config.yaml
n_layer: 10
d_model: 128
n_experts: 128
experts_per_token: 8
d_expert: 32
d_shared_expert: 0
activation: "swiglu"
moe_layers: [0, 1, 2, 3, 4, 5, 6, 7, 8, 9]
router_score: "softmax"
normalize_top_k: true
routed_scale: 2.5
balance_loss: 0.000401
balance_bias: true
init_std_router: 0.0151
lr_router: 0.000582
n_head: 4
n_kv_head: 2
head_dim: 32
vocab_size: 8192
norm: "rmsnorm"
norm_place: "pre"
norm_eps: 1e-06
positions: "rope"
rope_base: 10000.0
rope_fraction: 0.5
qk_norm: false
attn_scale: 0.177
tie_embeddings: false
parallel_block: false
init: "normal"
init_std_qkv: 0.0269
init_std_o: 0.0269
init_std_up: 0.0269
init_std_down: 0.0269
optimizer: "muon"
lr: 0.0115
lr_mult_up: 1.22
lr_mult_down: 0.7
beta1: 0.9
lr_head: 0.0083
warmup_steps: 200
schedule: "wsd"
decay_fraction: 1.0
decay_shape: "cos"
final_lr_fraction: 0.0
batch_tokens: 32768
seq_len: 1024
doc_mask: true
train_tokens: 287300000
steps: 8768
dataset: "wikipedia_en"
Below are experts of layer 4 (counted from 0) of a mixture-of-experts language model. Rows are named router (the router's row for the expert), gate (a neuron's input weights, with its number), up (a neuron's input weights, with its number), down (a neuron's output weights, with its number) and show model dimensions 0-127. Each number is 128 + 24 x the weight over its row's rms, rounded and kept within 0 to 255.
Before each expert's rows: "raises" lists some tokens whose logits its average output raises strongly, later layers aside; "mostly gets" lists some tokens that are sent to it at least half of the time. This comes from a sample of Wikipedia text that the model never trained on.

# expert 62
raises: "ed", ".", "and"
mostly gets: " spent", "Despite", "firm", " Spouse", " While", " Since"
router [107 134 132 122 132 116 184 152 159 130 127 149 111  87 148 150 101 122 117 107 156 164 119 167 138 167 136 111 147 141 149 131 118 101 168 134 133 182 119 126 124 130 128 113 107 135 116 118 138 174 136 118 152 139 152 143 121 140 127 117 112 109 155  99  75  99 146 109  89  41 161 122 114 159 147 135 141 103 177 115 122 168 155 139 145 156 120 150 148 101  65 122 136  75 137 126 114 105 131 109 120 173 131 146 128 109 111 120 135 166 132 140 127 116  89 144  93 118 115 125 138 131 114 150 148 112  86 143]
gate0 [119  87 176 150 101 112 126 115 128  99 159 150 150 120 106 170  99 129  83 141 144 112  91 167 149 106 120 129 127 131 109 142 124 134 177 168 101 127  80 151 111 110 127 157 135 110 135 108 168 156 124 120 145 112 143 164 118 135 134 121 130 124 150 132  81 120 135 130 167  94 182 141  78 108 152 141 108 132 129 125 150 148  91 121 169 173 172 134 135 111 134 117  73 114 127 126 182 149 159 143 134 158 167 114 110 133 111 152 154  96 136 116 134  97 135 170 130 124 153 110 133 141 147 113 104 116 143 121]
up0 [158 145 122 103 142 133 129 138 117 142 110 137 104  92 148 149  98 134 121 127 125 152 130  98  88 153 143 119 126 171 161 121 103  82 114  91 141 123 105 105 151 117 124 130 130 185 174 164 130 183  99 131  94 128 121 154 166 115 136 140 123 114 148 154 139 139 155 154  94 139 134 147 141 114 122 137 145 120 136 120 156 130 101 157 167 142 130 119 117  79 154  90 150 144 124 147 109 101 168 167 125 130 146 109 142 103 110 150  95 130 120 101 115 153 136 177 152 138 143 111 144 118 180  86 143 149  69  80]
down0 [148 100 132 138 113 134 171 122 104 150  94  86 185  83 154 123 144 142 157 111 130 115 140 118 166  99 142 125 117 136 111 108 114 136  49 115 146 119 149 118 121 158 109 163 125  63 127 148 160 158 124 116  97 124 101 127 137 115 107 111 123 120 118 129 101 136 130 138 117 118  98 114 134 129 132 154 152 160 146 158 154 100 177 141 102 171 135 126 155 119 126 120 165 146  99  84 145  82 156 118 114  67 169 105 160 129 145 156 106 114 102 135 122 111 145 144 136 135 148 119  95 157 118 121 151 133 108 138]
gate1 [141 122 130 105 142 115 118 156 141 167 128 133 120 110 126 135 109 113 111 112 142 147 124 130 122 206 136 150 121 121 148 121 143 144 195 122 149 148 103 148 139 125 173 159 127 134 132 165 137 127 113 127 125 103 129 124 122 116 132 103 138 117 123 156  46 128 123 116 120  76 123 124 113 140 159 122 126 124 145  87 138 156 169 133 148 175 132 157 173 110  92 117 129 104 177 120 130 156 154  92 124 185 165 143 128 108 135 112 111 139 138 143  83 121 119 171 141 138 111 125 140 133 103 131 150  75 152 176]
up1 [132 106 124 153 184 127  77 124 115 139  95  95 114 166 122 146 111 154  88 191 170 132 112  85 130 120 123  89 106 154 146 150 131 124 133 144 157 118 114 124 112 121 132 139 166 132 146 149 104 105 106 110 120 174 151 148 100 159 138 114  87 133 133  86 147 101 133 111 172  97 155 132 146 144 106  79 135 108 149 150 105 163 123 110 117 100  86 136 161 147 174 118  95 111 131 120 128 107 153 140  92 132 146 124 138 104 108 100 130 107 118 129 104 163 135  98  89 151 131 130 144 137  85 131 116 164 140 132]
down1 [120  90 130 141 151 134  84  97  82 125 137 116  99 151 145 121 167 151 125 172 126 134  85 126 107 126 128 155 112  99 149 139 120 133 153  98 155 109 116 104 192  90 125  93 132 122 139 116 110 137 120 148 119 157 122 118 107 175 117 130 140 111 138 160 112 131 122 134 116 151 160 143 108 118 127  99 133 134 164 123 164 106 112 179 135 134 155 101 124 188 146 115  97 132 136 100 120  91 171 126 145 124 133 117  91 147 116 118 166 101 109 144 123 112 146 129 118 201 135 201 112 119 129 113 105 122 142 157]

# expert 70
raises: "In", "This", "\n", "The", "After", "At"
mostly gets: "\n", "==", " ==", " ===", " According", ".\""
router [154 137 124 132 152 107 139 110 100 129 156  88 142 130 115 135 149 118 101 140 184 149 126 178 171  87 136 102  97  96 128  96 124 140 122 157 101 126 187  66  96 118 149 115 141 113 139 128 154 109  93 125 150 115 157 120 128 126 153  76 112 120 125 140 171 146 164 158 158 115  97 157 151 132 130 131 140 107  98 128  87 152 138 134 145 138 139 146 128 136  94 101  94 131 126 111 145 146 122 162 126 104 130  84 159 131 101 117 163 106 149 150 101 135 155 107 126 122  81 151 168 117 117 109  86 120 121 101]
gate0 [127 135 155 155 139 116  93 132 113 167 149 115 121 127 171 131 128 135 139 164 144 167 122 166 136 161 114 161 135 103 127 125 168 131  98 163  98  77 151 106 161 143 142  75 133  86 122 117 170 120 104 133 161 132 116 126 124  86 123 126 163 110 136 115  98  76  91 122 123 113 104 157 127 138 121 148 116 128 134 126 126 140 132 121 122 143 107 120 105 136 127 131 109 128 118  99 155 138 144 103 111  48 110 119 148 147  75 119 125  66 129 111 138 102 112 177 114  93 117 140 155 139 103 161 162 105 122 104]
up0 [129 154 132 120 136  94 143 191 123 163 141 153 121 141  84 161 123 114 121 163 144 138 128 134 111  88 147 125 143 154 130  96 124 148 131 182  59 138 129 145  87 158 120 104 129  80 111 154 129 152 117  96 145 137 141  97 166 140 141 138 104  90 165 126 150 111 146 120 107 113 123 179 100 139 109 142 129 123 126 128  89 144 119  99 142 167 167  86 153 136 131 123 142 121 139 134 138 151 159 134 151 112 105 198 104 124 129 127 146 152 142 133 101 123 173 101 160 124 149 116 128 108 122 176 111 140 132 129]
down0 [124 133 101 164 160 107 166  96 143 123 152 140 113 126  94 126 103 111 159 149 112 150 119 164  87 120 124  96 144 148 143 112  87  77 147 121 176 145 161 106 130 158 150 107 136 143 104  94 154 130 101 142 118 109 106 135 118  88 118 103  92 109 113  83 140 152 153  96 105 135 129 117 160 131 116 154 157 136  64 116  58  73 159 148 122 102 112 131 150 131 119 168 149 161 148 124 114 128 117 131 148 120 138 135 162  98 119 137 149 139 140 119 164  99 141 119 134 147 115 109  80 117 151 139 101 133 121 140]
gate1 [128 159 128 149 146 121 109 146 126 140 128  79 171 132 134 113 117 121 135 105 150 122 138 175 126 140 125  72 131 120 123  97 156 180 139 121  94 107 187 120 151  71 128 128 136 122 123 126 176 147 103 172 138 134 105 144 170 154 160 115 156 139 139 142 129 113 126 119 105 154 126 163 112 129 111 136 107 170 186 152  94 136 105 106 124 121 134 132 161 152 159 111 117 114 151 154 141 166 135 115 135 124 130 137 133 119 123 198 121 138 129 117 121 135  99 132 128  93 103 106 124 144  87  73  77 111 126 112]
up1 [143 132 156 130 115 124 143 100 154 119 119 133 177 102 139 164 121  94 169  91  70 132  95 135 155 119 137 183 139 132 133 110 156 137 134  77 142 124 106  89 140 116 102 144 130 124  85 133 136 136 132 125 155 121 154 128 132  93 114 109 145  75 111 108 123 101 132  98  94 118 146 126 118 135  94  96 128  85 104 126 145 129 101 177 110 160 103 130  95 102 119 128 123 129 132 133 128 160 153 125 191  77 135 154 168 154 174 115  95 124 125 169 122 138 131 118  83 132 152 132 125 108  93 140 145 119 119 111]
down1 [117 152 105 137 136 128 153  50 138  99 142 106 141 167 145 144  97 140  97 158 110 121 114 150 174 113 106  95 179 129 148  97 114 101 129 161 161 112 150 111 183 133 136 122 122 120 121 145 150 117 168 129 143 125 102 175 150 135 148  98 117 154 135 118 148 128 163 160 115 161 103 120  91 172 125 135 117 120 129 131 126 110 122 170 146 122 128 121 180 164 125 122 150 124 152 113 119 118  59 110 130 155 135 124 154 128  98 122 134 127 132 155  91 139 131 158 158 100 138 161 145 123 124 124 137 155  99  80]

# expert 10
raises: "ities", " Angeles", "name", "ity"
mostly gets: " local", " high", " red", " German", " public", "American"
router [110  97 126 106 128 145  98 113 142 117 138  89  79 104 103 132 130 145 124 135 116  74 115 128  69 125 132 144  94 139 120 118 100  85 137 123 148 130 119 169 146 149  76 127 171 111 132 134 161 121 174 142 123  88 131 160 165 116 117 102 139  99 124 153 175 156 128 122 135 145 146 164 135 125 107 133 137 137 109  63 164 130 129 128 131  94 150 148 110 137  94 123 177 161 165  98 137 121 127 128 143 146 137 126  95 142 168 130 142 171 109 144 127 145 142 125 131 107 144 180 109 105 108 122 155 166 107 109]
gate0 [ 92 160 130  74 131 165 102 125  70 115 156 146  89 122 138 141 144 127 139  77 114 124 143 157 101 127 131  82 139 156 159 132  86 163 136  99 137 113 143  81 135  98 107  94 169 117 164 142  98 127 154 116 142 137 130 118 146 113 120  85 128 135  93 174 134 131 164 160 124 121 149 118 145 129 115 131 133 112 108 143 113 130  87 133  95 178 141 112 114 138 139 180 134 141 122 119 140 146 115 119 136 111 138 204 140 123 108 128 147 144 118 117 143 103  93 167 164 132 106 137 101 117 102 103 103 120 127 117]
up0 [107 109 135 166 148 114 150 135 119 107 110 138 153 156 180 125  90 173 139 180 118 114 156  84  82  89 133 129 117 129 120 108 107 130  76 108 120 122 100 159 159 151 172  89 150 136 158 129 103 121 131  77 157 171  95 119  94 120 117 125  83 148 156 101 128 134 148 132 131 124 113 108 139 135 133 129 107 139 138 134 156 132 124 161 153 108 111 147 141 132  95 101 155 115 118  96 146  98  82 152 156 120 103 139 117 152  98 134 113 129 150 105 142 125 169  99 129 137 115 101  86 149 120 120 178 117 146 151]
down0 [128 146 133 133 110  94 144  87 128 144 139 129 156 148 128 103 148  79 138 151 119  96 161 157 148 128 125 178 153 160 134  66 122 169 143 133 119 121 148 129 120 149 124 131 123 129 128 143 127 112 190 167 150  96 119 138 161 160 137 128 129 135 155 126 119 162 128 118 122 139 140 163 149 104 132 144 171 144 135  90 130  97 157 158 127 148 162 117  69 130  91 124 115 182 116 118 145 108 119  71 132 155 136 139 132 144 164 134  93 109 158 147 116  86  84 129  94 134 155 163 164 122 157 135 143 109 133 136]
gate1 [106 129 145 124 114 147 104 131 132 114 113 157 104 152 152 111 104 121 110 155 113 169 136 176 165 103 123 126 148 109 107 138 131 132 112 135 151  92 150  96 164  76 129 163 105  87 183 116 155 186 111 102 148 128 133 112 127 137 181 136 129 114 121 151  98 105 123 101 153 116 117 155 108  87  93 119 174 121 145 185 136 138 100 107 126 126 181 141 130 128 109 112  90 134 164 174 140 126 151 162 135 134 136  90 147 118 115 125  70 112 137 128 125 131 135 132 127 109 119 150 120 123 127  95 115 107 161 161]
up1 [ 88 156 145 167 133 125 120 123 121 153 143 116 135 139 129 134 118 142 164 173 113 166 121 119 152 140 127  87 105  91 109 140 125 161 109 114 132 154 116 143 101  82 154 141 127 104 134 138 114  84  88 160 143 153 137 138 136 129 159 162  94 196 123 123  84 139 126 113 163 124 111 119 101 123 106 140 126  88 135 186 138 153 118 127  93 116 147 109 115 131 129 104  78  80 137 118 153 122 167 159 107 127 115 173 129 172 104 184 138  96 126 137 137 138 141 132 117 117 107 112 165 138 109 131  98 138  98 110]
down1 [115 106 119 159 133 111  91 139 114 147 127 134 103 125 125 119 127 117 139 160 150 120 116  96 114 130 143 166  81 154 105 159 126 104 111 109 139 166 168 134  97 177 130 137 116 131  90 122 127  91 148 136 156 115 165 169 137 157 129 133 135 139 117 151 123 128  97 116 136 137  86 128 105 115 148 111 155 136 170 125 155 130 149 131  69 153 111 107 175 132  94 119 164 127 126 132 148 112  97 134 123 158 110 156 140 103 111 125 171 142  71 123 134 162 124 160 163 101 114 144 112 141 118 104  71 151  57 120]